{"experts_per_token": 8, "moe_layers": [1, 2, 3, 4, 5, 6, 7, 8, 9, 10, 11, 12], "normalize_top_k": true, "balance_loss": 0.00463, "lr_router": 0.000864, "n_kv_head": 10, "attn_scale": 0.125, "parallel_block": true, "init_std_down": 0.0, "optimizer": "muon_variant", "lr_mult_down": 0.7, "warmup_steps": 50, "doc_mask": true, "steps": 8787}
Below are experts of layer 4 (counted from 0) of a mixture-of-experts language model. Rows are named router (the router's row for the expert), up (a neuron's input weights, with its number), down (a neuron's output weights, with its number) and show model dimensions 160-239. Each number is 500 + 50 x the weight over its row's rms, rounded and kept within 0 to 999. Numbers have three digits each.
After each expert's rows: "mostly gets" lists some tokens that are sent to it at least half of the time; "comes after" lists some tokens at least twice as common just before its tokens as in all text. This comes from a sample of Wikipedia text that the model never trained on. Tokens count by the router's weight.

# expert 35
router:504465495444540521573537539507441551427603411466434578597553405504546469423494457470466490423542597488454559543535474469489481523428544540547592480562543624463491550490486489489534523519537504464465522477473525579422457472486512546555514549
up0:570482471555485474578460458491452490512479526537413495527515503424470541561514542503417405433497457481491524535539422528543514445472460540479448485497498495463380488493487443465534517493446507520530677534511472502504436484592488437557518510
down0:420489501484487519483370484545550525501488539491522489472478553505479606564543466514416526569489401510540526503473435462548428427579490472494509519512425492451555489416472545597456464506540572535389605580549490527510515497461510400485456467
up1:511569508432499522461470538602430536498507535501537455614411457469488566542512553590454465491486533540512545415469560454481432515445487611455460448574421567517332490476454545450504468522519480449377518483428595488444542581555515523465544383
down1:481347510381639580465480479453495557453512436503430623574440467510543442528493626503531510493453451475562477488465550529529447428483375550473502506496526555504399556458414485522453541523533488560435479510452497464412450471599387570568494474
up2:414547538523522569593555544470523486507510552573482505446569515450551562438494460469576454516441504524551577474424560440525477570508585433442460480548462500432513542479480564534445470410447512526568571516480576467432540612485548488570431496
down2:514579447498411565474481486484445483443426488398515542533431465525609461643599575453508416622526494468502581541551549523469433500530550501438487513539484495611587511435392516518436510465497459491491482516470395494549437595491572474450478550
up3:583459476535397486552460433436499392518552581586500455435577508523622495407555497522493442597448594408475456441481442499399456530505486502512428465451519436509556480506432505522508403482505396491392490427418551518558456504493551481553497579
down3:545510480411531511462554514534456526496506477486425481588496580588495476561480571491451512575529491522487529502531475580558548511514519459432572480535368552530549613523456534432483473463485563507458513514531601504551571562497516465489515470
up4:568589524527500425501494519523467470490429557547493392511429402559535553366480426439558524382518501448463505546452521555430478514534481479511473502495517488490430487464529398460452490466544521445408415412465481504410531574468464513444564407
down4:500515408461488462414404442542597468412514565420492522468474562528432376489558521475517432431578501430556579469595512438567567589553552573484466449553571561548436499387549394547554517509473478582560407517516524424511572491448462488489512558
up5:389532525525571550531490411406480587472557487560455392513457526529563403448465475572489582532454526455508443542541503512408503625534497572483559454524503417470511527492428469526459461378450623473513431476491526431499499510446541499545497395
down5:523487445515450496484588608517477566575544515514465521487458433456492460522553525423478437426503430433534429501468458417528431418536512549537459494463356443577462554491558552522612436573552530527495500584504596538566552456565541469568446549
up6:505513582501468492541519569463552506461447445610473547565545534475443554479552480518509470464563465518546589545425586451492433432455531466485455565475487433497543439522556418575490474536545527453546467513551449453429550501508477474436465516
down6:485515535538482522587376546483577561486574452544388478574501552437478568431456489477497472448533502561493471596469543440542472538415578431452514398399641440516582522440535526534524518553559505439514592537461477477580519423539514506499455528
up7:550455454494488438546503493530617463479417511512580440587555503504523463540571380453486469590444536522587532450538545549405501430534497662518465603524527459427497509483474428518468442526543575474476543472447489446524561551538530492482413430
down7:483518527452421471496457476508414522460512486418438482406412450488564563518487561457512492470558541526478442538467558653469399483499484497535466551451492443623488525505457568403533424564541585460491633586519624511557499468599532513489502495
up8:515545565440456537529523418461554513440433352472493575544461533565478498558472553485538560462371516487477555551496497473502467572548542475490536485420476508572538477478513569607485492477556504421547485559432372519484521459520400528501516505
down8:423470549482590573490506516556494417516486469512537532530404470509534507571497500456527460441528512549501502471542486520564513440543543507561398544451597499488562426522541544455495512375527523412495476391518480421588487427482567516457542529
up9:465460437534454472453491426500477567444471536491509540524574536502541498532576517552531536400529518541550548524490564412438465572475455474466449516525500479610495594459478518412505398433470561521478548606463512505408424421546549473492485427
down9:534468507496411572438415496482575419585622485521474502422573498455436484447455499500616532502486514569481465545563451547491443606518524497516451497475391497515488497544605513610427532521525500470468513522424515499426469499515459576540470418
up10:479492530474547570505396536536468537550445506451535506481534499544528459559449544554490577496440497425450573539524533475534565444477500515573495555613468564496469499505561596576525467435534543520482568449412398471512417420555497490453557523
down10:523408503542607435442489425500544513532433555485509485400487373622454423422483508494549544569507486473442455465473511478549563460395492475437528575405477535531468525514480437449516536545552550595444494487530560488383538501443482471485537568
up11:443546567354393591557470456512490478461529460555443601540579539531481493492542602507444495504457452430488483531468566533527452453329476486544452478561405480519529423523530554467477431458473498559471615542498481444483444494594468496531466408
down11:481405469496576585535420464571566518476461519456463432493510545478511544558592474489533542471482413560449494538478477470548480563390508427393563517484523497484515465470521493507567499468383535574431442493390417443432472498473529463519513453
mostly gets: "202", "201", "200", "199", "198", "6"
comes after: "(", "| ", ",", "was ", "is ", "–"

# expert 19
router:557556463518451474617452549504558530521658533482503520503529417599430504434457454487502530424513530489485599504524562465441519505539427548441438456496507530540560517477540544438533520539583501547590530537500462511540448497500564550611499460
up0:589524513487521511422522478519571485458495386514448437498567415546429484430508564536609452448486558570537418504566513486471438551552497589555488439516513548503464464540553530409504587472545520492509559528456589533557532557494534563551464426
down0:469472546470405479375582497501480544431460483509415494581518493534490504527621488520481512532531527517445564474462467516494444413541502420584495569498492500506598352452467432446520556584507581483544629464565499515490555435534446540496525447
up1:441510450463436545483476495536495567517561532465583505422459522588518478489523505475514552472467463500470437561614492517500540431543491615446562541500461462511555470483460483374414504438505501511539420522521532458453458556486589434430585498
down1:570541523442412481492518457469426459454511534414503467456479514428501543498569536484632464637555467538517494571505547482499569543441426514445523505435506501498621453542462446514445468454471498502417514533464503452428495516529551481496496478
up2:466451456527478508490508475489587547522451594417441543496548566401504524494561466483359540558453570550513584540541425514433530482506496456526484463532439518512501486535466457497478562498529433510513555481532531533406432531511451477414425581
down2:495550564507435446515542454567524444552404487452483492484400492491474567524481474481498439442551363475487488550363543454446627553447531505483451416547504509446495482467465599472611472441425389512491551487497493474560466545438529410606509487
up3:467510495502581568443529472529476467514500544456488498544560594506513512453476551451550531568543424496532508570502578423507494492459508462508549450501524509459578479523489510582522533537481560600543635459528481476463471575524449510552534539
down3:486481503439511541536590542443536551483444516560479548531468555407592444463480499540513532474500449577505487550425524396522575602436558560464558481521413531544506502551482490495509475543451542484502497514541479463495480525590445552505483391
up4:475517491580495456456450517572484479534547513494488533496514416518526580498470494488484518448391503523478632626482451422498455418470469519533510442504510514459524516547479458521542519476503566408515500484461477572503524570471479560548437513
down4:498464428486567518460507500518485543470503593494500442572439481468511502508552455509528394491466540517421553529533518498428531526541445479463428519485504502444507463565590486503495485590479556487500543488465581503506491557489496492497410532
up5:435524418478473464493533443505400489450541479394458460525533369442579490587510522449521514421428543476593469540529574483475404506589556568433484493462556479508545480488511564498437507462546593562495514504457509627520504481638528508515493540
down5:520468519500515505448438365482541443597516512517452572406511400478376518583522370480530532453503477575507515542498493406598470576531450490552478519455503567487481522559570495458548499436535578510529476521524585559604395540546530460489557382
up6:491569486494487497566522440516485429509504494497418549550460629550437576541437425523601520539464434456542491586488424490497548504563547483465567486632519534591605522559450454514521523514526509421544491469519468523511529493528529573472526423
down6:415564510460601401543468481537481366459481493650501542528448420563568579476362502470440522422440493446504538477493567518437473579510506491557493500531448414461462562539482485349509466538573435467461532557573529511535557489440383545543527533
up7:457583572441512484549574462540480445490562497452515532466596440510489504423379477492563491412536439569516561488459456489491416516367476568580407523513461539514501406458455472577500528442482518402499466451554387478494523441505497435588559483
down7:484438590495561578392455539487471476404426483466522465498452448553464456531466555483519538477454471535587556473508480537468436490566473595403470508499569445500513536508535548497467540531465490539477557498529517448486539397579394429538518435
up8:467542503421512393579580482428633499520548474426544478571480532489417464469456509459484460425512506461333489523491510458500476451399523504432482448466602424509590445537475537526469586445450452504466520553476500507433451510497468432488611510
down8:468476485506469475524397456460563478545496531563609472514590469520556533455473559549507489495603446536509544423519467483469427497527565446474470470325474415477493561519464437456573442480422420501536558541551513522433481425521456419482565501
up9:481538463511517431408459427407539451534510461414536479482456517531449498496511560496497549480554428551481560545502465484488572459471472525468429458461436514564524551505460589520510464481456541437466602483488456520435516392419503462470552490
down9:424392484496508477570499501521527489515453439578576492508523459440508431514486513602551476548425458481492513470504552538566581534465553564502512490486473471493510553422514507458454474566431522482445579452557503472426455514423456544532451442
up10:506521436521486476568501500421542449520520464532557503453460498420497513466542478409508444403502466552542557401487463482461571518525448486479512484508445344552471493504415430518502415468529437484517545599539468432481512472553537486488559595
down10:445543591513523569509505586526366486539560488565510480552451467505403516540480482434495507634480496570475472458543447537464545505508502460489467551544525465503573442493531502517568425521480570530558510489494531457459455453515575552483446449
up11:470479428535515585586504507530409569583560524510452487569526535444457550503459393551479526481526596497498452434451508530543639471484508499492421519492508449489521520488489494585525461480551524506567484545467540531461429588580470471639514505
down11:550512516512542532564575516470439519592361530521419557513480465436506533481475511417509489508415613432668503447504514521481509607498492513507455481400483421513488462365508499581491527453507646415437475581535536524506446496476495499523492508
mostly gets: "Un", "Ab", "Ch", "Ex", "Fr", "Ter"
comes after: "the ", "a ", "of ", "and ", "to ", "The "

# expert 52
router:505591481496455472437448518508472523518608537472543498514575543603466514430452478508475556396624471525451606557412539529322514518537506470498489471608513510449550547524445519457433505551512583470553500473450440476462467513485583496555475552
up0:530524525529408523462564519460478511535515564530458499556552532447520476478624465516531590532522517476519489538415509485330543577591506476541466468638460558474455569463510462441364537503465493534414469444495531489464516449425524547471441463
down0:536612536468527556456590423412524475484542521514536602456520500464569541577379586487438495487604480551463525528480521584485537524514457481465480527586451569543484492422526549496448424484532511531449528551514519498545481557519555535503435514
up1:609615476479525515553552493470563529535538485446479491484502485523465514495456369516443552530473525548422595471476444501424517531460505583524434547597546449548527472529437439459408551485500492532561476453441420540494494599529515522413579447
down1:444429578485494469507523610489521461472453554554482432561506599486477519537394513424540448472552443453545517515501527550451514509537538492506516579439409469473508550539561556476570470580443566505484523561432490550425528479505482458530511482
up2:505485561434451454519610480514578507465588438496505430496520437486467493445504553537465536446490507428381490537513525559575550535500479544496446474563545583460526369492551543467455547556527550476455590434575502508500617529485514462415559509
down2:419432567559508472574544428504478565546451508497509533542549534502481491509470463504548587532510547468538445491387490503485518504513509490566488519489538492427478536567471546561463535413424510434457559529459397512612533527454510477576568510
up3:506495410551452519578496457503494500463465486508487443608524523527453524538493488444531521522454563545470562481471507519462616449492584565509578628552533443387483610515492603514492593544485508432502521475492494425524552457558530392415527432
down3:531458466495518459361440534591452532458622536544533504393527530442473553433550570508502492453584519563488538611489452576497573434561402457444490467549443472492435526490463568444554518502492521576515496565456514419517532550584504666447495590
up4:575560550566577485536475498487458480566542547446474545508487540512544548484483504447547590506500467574504501520558449476520563524602630576523434448529505518457514520565473520428456496476559457465468475543517489599588532523478514409487587491
down4:450573536481392528393555472500560426595502392504552447672511475527477573539539489598486385605467578533541487515535562579469492431442444446507515436515533499519538506471538515384496534577497420464469465582494439430426527484551504492492499526
up5:446489522535483560544468456436457466520460471547535579569542626467471514405464571473492528448456415460487619494484502542535403518485470444503526541581482554550554493486536573539577480540515468565452505514444493398491441481535486500494449475
down5:568467512490486469497438512532469526419532600536511474581468483527467570509471500464403488467477477511505506491578480568534523529561491575510495505439502544533491512551506502466475569511501491443538551425558466420525488530482513585527542409
up6:606513441509480453447508357492566536508578528527539520537590564545501479394467475469428550381592435519454557419440521499510557474538567486502442453516487474457554524487486497475582553511500486507507420519481498414414456430513513506493550527
down6:531424498436513533518456566530507478454468447488524541506535542451510476523494452462531486590375540559510582533496527470546428519406573490467594504483545616527496432541495490580466548482521533530467462515461537537579414444579568544532530444
up7:465457534538514511490426517510504429534475490507451520503427398459501458445538478543499472415497437470445514591484480554419514476529565427557493466554482490540454491564551481520443481584466471571526474538509451506472591553448415540451417540
down7:482446494518520611529508535460463511494471504491576523565515525511465518468537608463494475511539481419572436467627448589529528545539407488477570405543561434481565468443440562465560519475471544524476477554490493434499484452568604521480588372
up8:572510501531408394602492518411489612470497556497523490482485494553512492414471566521545580440462513504519436558560481426442539470446507481490448440518529435467495367592515579528478442461448527486515493561449498499459474379520551514479533448
down8:555518485525552522459504544505531466536518466453447455550580527502526536470411481520511416502530574504541414512588538555546578531533483477468569568392475522450580562481430452503429512523528453548533460374466500489504615546447488495501570450
up9:546468392576535522495453544464537532483440521395431489481476643427534593502506488459447455510510566402410455437546477559594552510522492495467542484509505477534555513507468408504472577479504421538572579530485580495458494481500554485592505395
down9:542556462452524458463531420433498548441399548524580566561484476521606554573558549559520442492495440527513553583533494498532499423511456507593520530549497424512515460464485499548497536531464520413497479436512512613510491460483503486503514481
up10:530493580502451457443524487522384567487521383578514490442525498460459437493562473556575490472560529499499474504544512420468464542566601529410504445503555508509558445558579567483615503503445544525573597483427497523417491472531555459555534523
down10:476506505497467466631556481527492526472446446475489477539443506543448454498456459489555482540437479513477489497448512541530517521400545577518566588485460498508563524446441517511416518401406499417454440615510566543458460573457405407503513481
up11:462435534494518524521490453519460479527434516495504559472471542488554593577420498465487484468559447514549504390456481528440505548528484422430561435490435519500534567478419443431481503586486439443463514440547476600533474452430613464458434526
down11:466478503590537497498467505408483545498444538399468473528526541552456499414524582562514458523500445559530442490469515470509445473472579514467473544460452453565493575427438492544548389398536529467482481568526525484553616441528522540564521544
mostly gets: "(", "His ", "their ", "local ", "small ", "different "
comes after: "of ", "in ", "the ", "a ", "'", "with "

# expert 22
router:468385519574517507488397641498547480543452531561493476600477486532461488385472430531518554505495555574452490503600506496436504487535446506544563425585566526527534517571556468409470613546494476632507414385367565445504459520490522537554444526
up0:540352548493495579561471497485568574424567545526506437555473498507583458469419441622580571487514499563566503586479498527599523521458582510627426549498553467533507444511506567459560465450437417470457489540498575509473467522491461509552585485
down0:479522517512532482471581472595572467459520495491589525606528529508528538539551498540482456514521497475557465452485485522533441538468590539536561448446516592585482415514439439581424478497494540554464487494533481424593522435511533495447506529
up1:494516444570422552474489491561525457552523514519570524554583555463482449526478578545419480463510538554531471431513449538539535518569477448430484544467500388523382490490456503459521498578494491451548453497500465456531448416523486439520549459
down1:539482607543553523436470498533482490484511482396550405383494394505493481488516511473469439488493496534422515504527555469500524561471475445471526553430542548524517583481465503527531541538531473512503451499469527532454504488494458574559468466
up2:574485467424537376589468574547447488556476444521427472567508531402466491532523531426588533424574499411517578537489492509528467547536474514541452601565495578475451589442513550540518399518480564502489523608525559509385422464508492448431406502
down2:508574498507515578408574450419558457572485542510624510523607594513488580489510504458504464514523390518510483499505445520422510473504524450529524548521513502551620440561416489547466423482496426568469483452541487506474464524558405511432520430
up3:563536436399540536476520524527419463505444516478607508532501435577476497502382514585407535493410447541486480552537530523569522514585423520489549526468394547414455484450417468574414511495513540465580531452630481522585491524500558519487426470
down3:473367542503428469521472486484570554477560489489519498430569516502511503487453428437520448430485484474542510506429505446434551464446440569485488564542540453554489468496589509488484547505510486514489466453522429440452479530427594460501484543
up4:506427569537477551564584460511471487453473393460478497530485500481503405463398548521442500478478435498482603534511483509486438494640552541488550494558579506505499507505471554508427561495533441516558473485514407544460559553491529584449493473
down4:519555507507478512403456522521484493517486457466575574521534582546412511490458452408448461524530523561487473569522589528550508470444433508425497557515442564555523629459484584479456516482554556461424508505554449478566494590630427582427551469
up5:421454576482486569510468526553558470502546532520610447475567524521531511549538468545514563498488432506458526525561471526407522476511529594470546557534584564445473462536493524547483479481499516532401481481464521490469464513482498510491531517
down5:496467479487551517485490454412516431516534548471477450436540444524525472493404500490530417521507569437465515486523642638465516527561529417453515404512435398447474492480551570497517508487402584513529523492463488454589506457502465540472506408
up6:419441591458533599526492488418567577405518444561518436538511531501533521417544412512498454509458496486442444462559439461484445544491530492528495449536568478590432517509475488486529566462488438571538429562456593441516514654523540504547411481
down6:577495513420496489427494560540416513568412532404495477476459532444377598597553596527539498562584439568435411537457514477604539583434455539550486547455487511486531527474564491551535478510515549496529558568422537523557488462472558548501508518
up7:501390401514479506464421554516521561426454466493545465512505512533501407491531527497503538364554507433455543542484592487598444489479438422473459467500475431547449506566477539413665472503514470619503479475500566529499488427478480544520515458
down7:491446471463510550398542448426554477388486372557430458532530534482502453525494448535472432617554432415510471422549523497490570512421454490523445378475542481489499464487545518527489481407525426601486485526523486485561432452461419464478531473
up8:499526459534516504575527470419568472516456476535476468489504530556512517453586468503559501542514608520477651419490521510452441511582454479474398421453481511394471428485438485421430427470467504506472463494484484498439515592432532478453533505
down8:447455541448552571483537582476455500467486532494535518515477523497444443531516516404456521520513512469548539523512540537462515486550521485505466568520498522591536577505454506446527496477463586432483507585468540523474430480618485498556541449
up9:461490517542463450482477386498507452418530472442525488503588515500501488500452520525509475509479571529468489524472537464649420525518523613421496508556444540470502510425429463491558578564525510553535542537512459478448581501500586473490504469
down9:431501497384465583496337565544528454523509491571596469504552524523533473522525490483431509508478412466526495431500456553424542577580439400422555517514551484578453451480463533466480418489492510504428433515507460406483534433568489532483502564
up10:516440455473486518477435509517470477567566511508575344510477441522482602555563464655544474435455547633494549461506438491436442503487513522574458569502544543496371417528485503447474478528519483558517479467463397422581492495477499526503424521
down10:427519564527456524548585525538531473463461508446531390635424485483497525498492489516508484601591422465557449484527430487542562616461468487477449333474492459490484452502545496448577484438530538501462507491556578526487519532465515474494481522
up11:419422409585546551530527559496443557557544497382514495625526506480543464586461449534609451509468405519460473445558472548496522449529458520534484549546466502528607569451461507560497464513524480548557482482476528472563517494402526449409429481
down11:529498644438459475421535542562479462510530474506481514474494477518545560495527639565444545506577589502574508477365503524553404509459484523578505533445475472532537424529467567509561461426419516433505472503571519531448491413536534548515492595
mostly gets: "the ", "The ", "his ", "== ", "their ", "=== "
comes after: "\n", "of ", "\n\n", "in ", "at ", ". "

# expert 55
router:563423504512456561514474494577507534530512425498489499566575492542415518543467470561526482540569548479520543552481543508443564479517549543549550503530528590454530596479478474394477607540519514541415536479527437596554486503497535499545491523
up0:405480613546535515569411556551456544448444534487496443513579484465444449476556547561494501587469504482633556549507457482409425540531460437513533452492555550473522488544534518410501467495567517482480438541473528530605524472508517477456411383
down0:483542558503449449555518520519544438519490505475620446523475559516509393553594577473528522485470431482520544483492479557456573453532486444561473460566390534550464545556526477437529495510458527531467454470462538546481435497555436591554467477
up1:496399457394476541486467503477418506545513469573507554599503465493488581450484533518518555502495482615494531463556496447550499515543550520541494488562464388434502568473470480502501495483522496419578467575450431441556474383557468501382409468
down1:570470465421540605395377488451468493494518462511571551539452525450524431433594470531501549573473522481461495450582500453471578429414551427479397457567479480556541512482510534560406441575520554536580469557387533469546524457433473585539458438
up2:589627519454484534563521480494558531519476481482430473452542463462455583566571417567539460496354572483559502542535467471437524524521457599533482470418473511435469455576576518508457493569456508464515410549551473496484467516497468500529405464
down2:567478534523483519429549447510488553479504504456450449487468537431474524611581426565559524501510433577467548570560500418521438598552545479478458604548511483477504541480545395532513335617554468494536541498544513480544521514524510599445486575
up3:508502534391511501549435594571420591535511449479529617533548497512501447468501465468513482543577448558615453444480472445481561441463464414517527518499426524544434515440573431480457463451453574493560504516534443495499438518487531482497458368
down3:499543544537583447456516473510460499469453543428470474501459479477513459498490432569491498465559488502517498439431474511570444576563492501549443450517543508511469466426531454486512491465459585501534429481566437586420508464498530380511463420
up4:546525546602495591488468460481520560547437515458457448490589487482447519476426571602453511579643530477510470425537470405525555507469492414439574517527470537477567458524483479571509507498447481511440459504472498609467510522503499519539516562
down4:454436482389521536495527516455506372516465499570440403461544501481546504533567548535460435510500496600537555563477455454537569486491537510489427510398546509541482393479488494575478501476494475511573531597537560537516442583460570400515408542
up5:589433517468448448514566408456615554525536414520495413524524516498439616532567504490552456470532453510539621523526513415542525432497603500472529436478427536527417488532489574494510513453438505582597506461484465502509450481534538504494573419
down5:480362449473402535554559515553514541513463430528569543520445481568502519511548432503529506392460488471559539488533410474550458489523616494469546433456441471515523412525640448518555559574416466506488449517495489525480578518511520513505539496
up6:462505504440489452445458581465471478584536538509537532553507512437471548555469449491524537499452502461576533546463551543492463492580536531587481493560420476496565464501573483519548478469554454598604566514456446428602459582464555507383488459
down6:561477494497572442541488515583532471419443502557501536540486496543531440422500541484540463504471505407603533460458462433542522537507500604565489602570475551509435496477493509478458462576554541497536560421496522397479455606468518533481534603
up7:504500528472482530543481484503470428405614474546520489537511447569486447504451553549481439417543559534586430542473453578423518515499404520469429475412516468501389448598505542468536505541489564521418571537496496570484547602556449598474613458
down7:478416495516561492462450407399578475566631457539532460567491429567501445429487572468518522518546532441478457505569452522555464559485489359395502469477511390538488588502544567455414628418476480506470498522504498538563561510500421507506534449
up8:425516505413460485506533489515386582540424493529530571504449515554589537540577458426526468588464467559509604558470576502471456421503494542527482578553478520395522580506501570540604496426551580432480603451479507482451487470576518518452507445
down8:438557450618392415516521438536466505515366519525515498495704594481521499493455504490557580497425577475507444497448505398488532472548538565385525534459432469537517535432452511543607499447539483443484473491509443431473537471546395495522611602
up9:532447492553560485431593542521564508447491504576507507460522432506468478539472502347486557436506479565484559504418540400524455608561639471499559585563455518523481578533522549537515508514543490437443436519515485536441480488545430484473529485
down9:461466459372563501491413594460451592576546570429612485445473529551481520571520499499436537515535470505545485491515492407533604564399630502540545464477469552573459483561410456550603483504509487507523531552450410424498479507563526422488577494
up10:486535436606506478493460487520572367506457502539505490471457537573511445424490587490605559566471549557512512617453592521483528520462572476596403514449465463533404410468445493449535584501512434507504516557509504539434488504481502538468471572
down10:554670560519543480507403516525465544558536483504475413556482670536566498481584432442471484498563496587493482466470514442436560515471451433526582484488439427566409428563555545613503523588485424494550583442418391506500448521468501523526502462
up11:586490513594554541462444472555534452510518464482556413509509509500541532487487565543496456330491500521473569488551563500547450578514496460588466572558511528454515452453541523397574517554572521450503489541523547458423457525437481435473424490
down11:463556427543527516513493474471589478490537549475469480424613534523607461598422511499520556485492513483501598433507550543495548553487378555546478525494471502402507469478432449495501458432502468494488447501472506429525487638330507474499585515
mostly gets: "Sh", "G", "K", "St", "Ch", "B"
comes after: "| ", "- ", ": ", "(", "; ", "\""

# expert 29
router:528505525481512472540514601455518483530553482477521538602507475539489530450464458511454529429493553519506509503474525486494593494573484432476537433538483432459550478595583462423528590557487558545623467449456453575530513429491515609494552495
up0:501487463509523486463479460498517550569474472459519591394473545523468518536435629496531565468481546464489487494556447464546559435541446527468519550602500481532457571447499552456444500482418532534385539496550436581497520548544560441447534536
down0:496443515458553503538489552462494475559465544544525466398514454453569400506462598465369517544495338517492443490538566514498597477481467539386483470496392554528493496500517434616429508434456500546537493519462475415429549482466407526467504442
up1:547488507489636578594460533426542493584521553488497430506463577527410547492486512512456497565600483512451556539547450497438557527609545551465552481603523520512551437546529552506422605422438487540449529544504556572575457610459476540404592552
down1:452463452460468488438492490482501375541515479533453517453450476535613525591454519492460460527460490547479442458559524506492513394418383503438573446547480514481582545464468485562559501509490525451505533443440518414504607505537439537509531476
up2:507547504544496530602512520534474445481480502495515479637501444452465515567402471516575466569450447502522510475517491400453510502555448467457491445626507488492441493463551473452521451512523516592482615475419554432534606460503462586529588478
down2:470605574477469574544525445498389459529430571454418541462510528543587493530478504463407507477461519519538553600479498470533468500452498567535506531433416440481541426443491453465550469462446465425483428496509468481451488461510540496375376546
up3:513486517584513518605488522503483522584537496522531529543563553452513535462502552423603473362425418527460517443492424394552537451548519546483478512491438543442471519534514594555459438553525519564489490477478485519538553545506563455438447407
down3:451486440529478537559494571459534419497412572574512418430538498426466484574423581554460489557579561515660542446453494497506511519558517483472407559516542395493467492518506432410524503452472512495475501407519560571516424477519530527455487499
up4:455504510472469508546544555524401526512581467596464467422470489450497499537481378566428531486568494594633465543381553465514504509513453430516536482521419470517485538523467503493434458450430542450460412563450527485477525473581568445570557478
down4:512599515465477490474540501542565536485494446474582446476503548570556486493458498447470452443431573538493543588457441502469597521490464543553432434514514484550606445535549515462546488485511599436535511490570476527548464577468551501448474588
up5:544541560456466560468553495518487544521514476534375413523450481549443551490460444518507470431468493441452410525522534500388495456504530478498429509555534585558508542535531537491409547482538500519484542434506495506448490530544506600595528452
down5:459574466528560495540436503536620458419512407492523507484487428539473654505552556467498480620408519510530504567457424551548512558452564497483494474468551490482523497490482466532611449520483414533548540629500513436518518497458465409520489478
up6:446475474428433573488527583504479544550484549562469502628486424487488379457430454594458523506501426415479503411514560445501455468506471549564469439591460456409400497492454572521391548498526457540521445527411493528398446455605508408555438453
down6:525530428461563486448502486576493455508429553490482523499535518520457479456522515462559516511540539482446480481528415491480520422487493616600455587441438478504523522521537509466500540459658414444542515485540537553444538488476480500445484480
up7:525533437489441530509411527431538394532505513526489492422492536492492455502510479496445525620552531451437476522498487516540522515429501479526495542546384477496507434518506534477552547385583527438498484516484468573524493595552531529393436521
down7:528524504515600473493478496515539527458540526603481489493509449512482500514527575524570529489441497624487474438552484453477486617547442535543495430487587607591518534486524505505446517630457521406539473596517454416404546471497396542456536431
up8:497416588443505515597580440574488533506473552543474527607461478549575475503543419403444455434444411498535526532551534500470544559519547554498443403547492497585489459464589480528521502481527519416470523575396541449513461516490503515487531495
down8:507551430465520578365493485516572504452435551545511458517461490493523480493478492520517548458565580529488577471485482557545428592499497571620472453407436511504518493455547564409343579570479411436512491526496477540491490518494563535469495531
up9:478524445451445511494535573616526460487590491473558492389490481565470521444510424468571556497468584540556515435392618478478527530433347381505616458475541555478497517524546532537501406497590462476536436456475513517457378547511487482563441425
down9:429468539472533436556490402504457506456424471506437485557559521539530510500430438451571515546482492531518598484424473429477394558464601525545500459494458503434574472536494471522497512521449558478484518465470581503437499578382488450529477546
up10:523489536539457467487552541417493558465545470484582507575502593515523482507432535520597475588395610534404606562501441454522490430497578455489505473512574517484588468576575499453508517629480518482591435431483426476578507463576467564473421536
down10:455497524490587517525475458456464455512488513475549530537477496506565533479535443442383472520524445512496448446454554415477513496530375390545528490587455537458553477538500509603513427457536551535356400571538597488488471568475536535440480447
up11:495472388432480517569489440462516499462530539626483517522588457498578532527584373467453591565514489493507510456553460560510472475395563433526497427424476470539527508541500513485498483545539446433471524426482463430513498504543586543456568494
down11:507553538479515563442525655448513508457575415471534490389420543567441464497447531542493490556491477454470428510472465483538575491478542567498463514545496507464514548573501558536514489497533623532437508485453443600582512460491469495413491486
mostly gets: "and ", "& ", "the ", "based ", "their ", "also"
comes after: "'", "and ", ", ", "of ", "for ", "with "